Experts of a small language model: 10.9M parameters.
Below are experts of layer 6 (counted from 0) of a mixture-of-experts language model. Rows are named router (the router's row for the expert), down (a neuron's output weights, with its number) and show model dimensions 0-127. Each number is 128 + 24 x the weight over its row's rms, rounded and kept within 0 to 255. Numbers have three digits each.
After each expert's rows: "comes before" lists some tokens at least twice as common just after its tokens as in all text. This comes from a sample of Wikipedia text that the model never trained on. Tokens count by the router's weight.

# expert 26
router:072153113097133103110129168132104147124156133096152113138138119132116147100077147054104101125127130115162165137129124159166089148156145117127114143114169203165105138091154117095120140121122074100088120117124137160112149153139120130114159129097128124155102135126132096131175105146117127157120091122124128103136116130111148176144116152096129121150113094131118141135162119108116097129149
down0:164121156193129149123128139097145137151124110156138114150113156132105120156099145160145125138145147116120145111113141118130183137082143123128160101079124139116139156179098131108127125180133090077176106129138114138114055118129147148115154138126114164123137110167139097110139099154100085162154127131117139148131114121138103119164135109137118112139120138100102121055118144132120168135137
down1:123179137136133147112126156162186101136101127131144112168128156105161177147102119134145100222110139149134128146122152151141128141169123114125139154120163123165140149113094131104099080129118112129123101128104149119119135136133144115106153157083145134095155122166118136156169148129116111088157117128191137123124115113128102107089113165165124110134123118139105126137177112126121135163123
down2:119139124121160089133095092127144160103136108126116087122163101076078102122144163118181142081138138141149118114127162118092180117135099126095133148171148131117149154112141134124145112126113179149131103141146191132142082134097102132150116118129073151128124159121143154139128113129135135150120159147111110137097118113156112150125119071159140100153144125123150142149155153109116174128155
comes before: " ", "0", "2", "1", "3", "4"

# expert 9
router:113161070129155105100093168158110124151167159105116117094114138101160117099097147114124122140133124144135134143082143139144137109139146133146138126114142152107124090139098123114125129082116128113131112099143145185118112130157154129153181090108097181122150138082111135090155153118094113172156169102135110079119167126118114137132131100114110142138126082155097141100115123157156117109139
down0:130133137131129124102109140116094102135172142140058088116153149097095182097121168086137113100113110143111111142112161129119146178095135106104161121160162126100118128130114122126129123121111165109108081078095135166122148111117128134173115144144176071136095114100073125157135117125124137172116136186117129133150131161137133128129160105127114137123118121113119138134125127094130160112123
down1:125166130149158152143137106143152096136092082112070150123129091120136114107116148121149148105148135125105135103136149144148102139094091112153109116112102130124102166117109167110113086132119121128137130150139112150154129130108141141130121113142123149111112126176073088125074100118096159101159120124156102156106129148152161125131169136093213109084177137114153155135137125145146129140138
down2:110113102153098167133143094152092116127159107145161119094110154125125151109163146142123184127092120108124128123136128167067122097146107129076157161101138158156141117131143137092151156129155108142087152139119137137111106125143112097082192154128100140138146110102133125111109123159127118094142092119119124162160089146118113131182092134105124134126108128153134132144127182100107104115151
comes before: " the", " a", " to", " in", " as", " by"

# expert 23
router:110134079100156110115127143155137151158142168129169089093110080108111110116121170127109117099161116148116141137109125087114134126145129128123145121119102145144151133144144121108111167125121121110144115099134154109149149186138129133118153099130102135090155098159091095145166114117118129147130108126108129117165174119126169113155103116137074138110148113156134149145154123195182092103170
down0:110127143112140158113126152085105073141165094114142105147129122129138119098123181160104097122089096125131151146110118151144096097105129090161061145121137130147096152102124134106094103153097150109120140170123110147184177148133118115132149172112137120136092140098124118133137114134115142083139097175093112113142110115116140115122169138105103143137160121116123119110151140106150150072140
down1:131096105110117163160113160147103120113121100131149097107133179102165151125156130107095154130091159091117118127169102152113107117122148125110137157156147114175100146109144105128146135139150115106163159103145116126146125155159120172139113130131116111133126146140161104156142145126183132108166150129110086186094164119085138131102117075123088141171131142121113138135084148092111123133108
down2:101128176123138156120093113136130114112126122121064089117144136108119191149137135110126121105123106084097126148169123099138129127079163168119105112100178139126133113101124145154135105105132145102141097152077109132116099128150118101130087099127121112120139119153115112153177124153146130197130122140104149101103129117087167128139087134114163140112143093176121123138120158135117118117161
comes before: "s", " of", ",", ".", " in", " was"

# expert 21
router:098115104136139081113105118121129151172160173125120114128147140124161125104093132127165121141174095151132141168126139135125093097134144162116128143066114129104130135109096128097114132111141147126121087078097122156140109143197149123158178138147116150097136108097135143113137147132088110117132137109123134122093174116113120169103144090101129151167134133165103152105128103122134099087159
down0:131145149148135124147137105165140112175122132111114155146105122147113122154161123089182121107120111112201128107141153128128123142113114197156098127142138140123146153080140147142156155123121095125113119131097146100107131144103099160131131130137067086122155132131125121116117131124130111118059144121145106090091103118142154143109111126162084108161146185133107125125118141109117151132072
down1:124132185081095121175116085149134092092114138128153104138140087167137127164104138121106161134122144130138123120131133131110159152170165155147145137092126154144146136126157129151131151114149156125108147151098150097122113173132088135108139118118142080134137117144130130159115131101138163073156101180137139099144094135123117126171070171129148119104122155115126104135100096105155142107102
down2:097125150170125169146079143145126105124143104128126166141109100154106157140111107087094166136148152117139130160140102126139150148096149128107074110116143133115118065106133122122177120106105120117138137145177097170117116095159152108120135125127134166148169121109115111139120171148102119100176158117153110096112117105160134099135113119115142141114133092107124164144157159111092080103128
comes before: " to", " by", " the", " in", " a", " on"

# expert 17
router:098158131115137118127096123130139134139163151151128102115107119105141137092117118109113106109142074128144157108093108113161103117131165168127108130139160143113119136110118110126099135070063130135128078081167111146138124163142167115131150124124163166129154133136071116087143107188123150137120136076108094106104123115116129163144132111106108134137139103119136181134175114119157151123128
down0:140169120150085170120118145146130145119129144153161145151123078122101122106141093105130129125121083130108113143166091146142192115114103146129133128160139111157143089145136128161099130127105138128066120072181131155161115127142104092144117123087099094109126095154173120127188129153109124116093109119143145123127144112125155146136118121132143093122121156132140099165129104129112135169161
down1:135118115111084124183156090107128124122122115078166163133165152120136156157084084132165115101090153140117109084144149105181118145164146161134114098114137106131127149109116165101078160140125130095160170116108117130167116124150124133109150135119148102144120129136102149126143127120120129139106093135140126093153081119109134138119166126130116141071166095112122116159160125141147091144126
down2:143117132119117136157136128141104139111111201155106101132111151111138133156157133124141125092162157109109122134137176139152135097125134115129160074111150136148112131167117172129126108098115143110103125088115112144111138108123135069155109102099124088100090138085110111139136147114093122127100116126130139093128171176102136116107125135153075177152143130137081107130168148138122086087136
comes before: " the", " a", " The", " his", " In", " He"

# expert 6
router:113156109137150119090117117131106103152149162131115129107093127127157107110082170074137145128131105129124136104130114130099098111152204089141093128106141144138147173138125157121136133096140085082120109111158176163179129165141148155119125089118118131117116149104119109148130092116145145136117137127134094090102133077105109104139106124120081129138106115121112145080115125144141114123176
down0:145140105118086154105151196151145111116180159115088108132149103139096167151129128158142144142163148118131106125132121109130066128105111120134155129142127160148108119117159119139148141139130097130201114137113171126122119149139123160147097131114159067137138114169150124111166105126122147123140099129095131085175151159112123115152157149114103143133112102115168110100143095109120109133114
down1:130113144138171163118151103090155145147153152171093153125099120117162142159104151136142135137140153071096106149104128146114138084134145114108123163151142139103134104163146164121150133104205133134119117141114113116142116158086133131129172165166075137163161103141067118146129144170117132119103146127139143131105109165146122101125125158151160151141130131116137134096127102132088115147125
down2:141200115112136118127100153153172135138109112148158140120142100202125164126152109141116187100136139134129138146120164148085135132130126166111103114076130118150110090142138134115125113111139153152094130097147143113126130103165085112118147135131123143128154126088170095139102097175128149115109169103136108086104137163085157137112102111127137108140142102109131108114130163120136170125135
comes before: "0", ")", " was", " been", "}", "S"

# expert 2
router:145152085105141114119106138120124138141126157122112118111117137131141146141055139118158090127106091146125116128112152091128104096119160109125118140098149125157159156110127139098118116083096133127102084103143159125114115187156105170167127124139120188118117145167136136134167097143104156177116131122117114111133119118083142121107112163102111103143158113102083119109142113165149119069119
down0:152069150125128132116134163132133103132157113149114138176129123120132136141102090089096141162099110145151158112138125104127112119147101087115166110129119137140158174118111148133134115127108122089138126162150127176121144113145157155117125108163144120121095084074119086099123096115075115130125119134139089087129136116175142164106100128162113098137121156105098141090149135133149071149106
down1:160092100097131096156135155105123087105110118131097152134127133159105137160136096126143155142161126098143128126127151121080151121143155109113194116118140170147150118172094138192106125119147108159160106095134144125087139131094125115109145135144083131135141153136092118151166147130171142134128132107150138138166112146080145122092071117134128149075130170116132108151111121131123133146134
down2:116148147127143109126133110123118093103167109120101136094114128131123153110155154131130164097090144152131130104117121125118154144127117093101124107172128097096188183151120100119124127143131141115126150161111148146157066156130141129137096114162151122109147121160143161063092114173110139165126166127140103093116100133147152160120136138110166157169118170117119099120158129096146118168111
comes before: "0", " |", "9", "8", ".", "5"

# expert 0
router:105143115126152101128097123155155141183150153118136110095101073151166136079123161131115097132149103155121151130088091082122121139123131132120152136109097148125162151170130107084114142135104134127111136139119145119143134139158145158142142118103098135107163089142104130100136117126119163155118134104102117087168144104138187133119112124155118114120184113144146141123182141165164105097162
down0:133110156165133132129129166095123133140115143100138134145148122200145143128170104128101111199151130164155175098098127119129138148145137132109116120121104113114126111105118133118076126123162109104101124126088153118098102147154134164117154107133144113119106130150114135129060118140093146140134148108179134105173101121123113165121085134142096134173123083128141103110110158096149095122133
down1:124140122151174131143109153166107156152144124130149116147088179127120133130091098138096090135121110093124096133137138159114122140109155151169151118090137143135122153102096132102133098162164130116143089109100076131106104128161089137114184133122178125133134101140119155164153125163135173121156129120129116128132147150142118102168117115126198127124148092137101110110121100134181123136108
down2:125146059127143149131125126104144086127153111142156149157127160172123156116136136121150156112153075146156127106122173142120104139082117113165124100117111113129136127141102119151135142146083131124169135051161131143136114117096135110111117096145149127100174132173106122136173110147128109113094116108112176138146104162113114173154140122129139082114107109119154107101136124140175121122127
comes before: " of", ",", "s", ".", " and", " in"

# expert 7
router:097118124112157129127138139130111140142160152112143106122143101155096129064103147083142126107113136152148161150120148107147103089135134128128144110134065122178151122137147120111098142116090147114105122154121144139106158189131112164115124103135089142135136135127125100094141130140097132136128115140100120122108162125144142112166094098126089143143148066100094145104160124141145056106174
down0:091081154131109114123092120138132104099106183145107102161152105126144114097131121131111102123096136121146115105148154135094146163104087159134145131183114100133099118134140176093106115125157143138171114148120111094111108145102090140125115126095096110135107137134089157100115111125133136118153146119147203102129097111135142139122126193100148173111099126086102122152106128100123121121135
down1:137127160115161151118071123157170166136182153109130104101137152122138089129105154091145138130140122114148126103134123120113107147180163117070169128104122111097152154105155109110105111130141130176169132132110143119111107177155144155134125140120105118161170123167151149157176125117131120160118153073142100141138152130138119075119146095120122117147139112111137139126126139099136082107122
down2:125138151112120115127121130141138141090095159110098126146097178096127131152126141191128142124126128133160150164111098124133137129113096142126124141110159156137112103124169129086130173116106143186129129082152166148161107153117124132137118101140113088156154126121139079171151127108122140148159152156146104129142165113109163131121136142070144105160095178153145135143153130131129183162113
comes before: " |", ":", ")", " States", " (", " team"

# expert 28
router:121142112129121145109111125138163149193150157108148091101113114162167154134122136113151103146152118114149176164090120092115106100131153129134156129111104156094142120172110086108134116129111118142157122123137106099144118132174128160108149096163132147142165110121089141114159111118128158131130170091125137137151129123141145188109127126150130137132151080101114145077156108116197109120132
down11:129135131107127147158119121150097084128124157115087128177122129154165120157126105094120107143127123141192146110078124150126097087147207129139099152136094130100130113144088145108163131148169110117099140144111141109145106153140145091114130152173185123141119150141094078121099122115150117120137133146131139157098128141133135135118122142081068133101136132107150100148126102113132121147126
down12:133140134163146140132164181133164138139102101137118133106140122134080104149120156133143110154093153113095171133084129103112110108133104148140118095105116128194164085122116088120138077144142127134139113110139162127119138132153135178200185133134132121144150151117143106140107119146159095139153127133097076098116135143178174142121145141145140139154149122136156127126147129123131129164123
down13:103142126139145107153087099115116119138080158105135119112094116134151123121147123159151122107151104148117114112164133166151132111120179184089148128101138120122113131118133169111151148163142135124121167153187123106139097129167109127092142127111134135180149117105153119086157133140136117164147147103099116141134103144139123107125090095068152143146133118108160117173147192132140114151156
comes before: "ed", "ing", " to", "ation", "ly", "ated"

# expert 16
router:114152107113141082146095158171119115117136130157122098082144127084116119103125152108126145132140129124148143168089134121122100101117126089103124152125147162136147095112099126114131124107120119127105126115130138144095102158121138137146197085125158170109187160105129136095161102137105125166144138094128078117152176148113150150137118096139112174170131125130111145097116105128187130125140
down0:152131135100088145126123166115093167128143155121124103127111121150121127148131116109076114130115174118112093088136108149092094142104124155107081168154108123120148124115093099112110103129111132116100118135135121135164111163167101113153150139127186101127129152113080142096117126114136134152115122140111125119148130151114126130177121155126101132088127181113138148116156179152136209100109
down1:136142114161108168120125125140132131138159184085141120121151102117115146142143106139145120143095123142190129156125156159146121105140128159115143159137107107158134122139155107107131141163140090164087121154142113123149111103187127178152116155158134112130153103126119133144109121135084089142127164136129138092119083110122148135106137150094136106164192165112182115171112161124126135111154
down2:128145157126139156150133134166131130173139132138137068155170101109104088111145124111124140168128107110075122115156108143154083131139131105104130148132085178113133145155126096165158138178157122118108143132114083093114137173130161137111152100158140095099120110129117108093153147154110158135109152123090117077141132102122102109121132089158106095097107109116104092135115141127108131112129
comes before: " the", " a", " an", " to", " in", " well"

# expert 13
router:141134096135162102104095115115154139120121140151165119122127139124144129118135154087117086116117126146141170123105115130161078105142116125083126164162137182134116121135143130146104123119137102134111117123153145154178093200125147133131151120111115134123141102131105114119126119172064145171114141123152127110138151109107120106114064106142119177141173113140102141108120103122162120064115
down0:152117124145093129144123153097159109184135172136097092137142118128136123166142118103124114102140155103120158128139091136148093123101109146105075095140100120112105105153165144138121108102102127091102182138130094143139125115096154084169133126086147159110113090159119104100121115155118156138185120164151136143121125144105125155162119147076177104118134146113153136129110131115120132108156
down1:111105127139132110100124131127108096110133104107133158150134125109144126197150146144136143121114099143114131104132132151099134118131089063094095116114137139094087095133126081109119121120133130148147113123156103150114114102079148081172117125143143107129119134156136145139116103144092105145133169161060144168122127107106127158116177096125129103121124134156149133150118124101098122165055
down2:114130146073134111130151071120117136177120153093121111120127162126119152139120148127124132177200133091116157140138096129140121120157073130132154152094134102138142142090118131095108073117092152097158127158112093131102109154120123117131130099127116142104125118116143138115156122147137115139105149122168089077108146137135109087145083136171152114115126103093150132114130116110130145128186
comes before: "1", "2", "3", "4", "5", "6"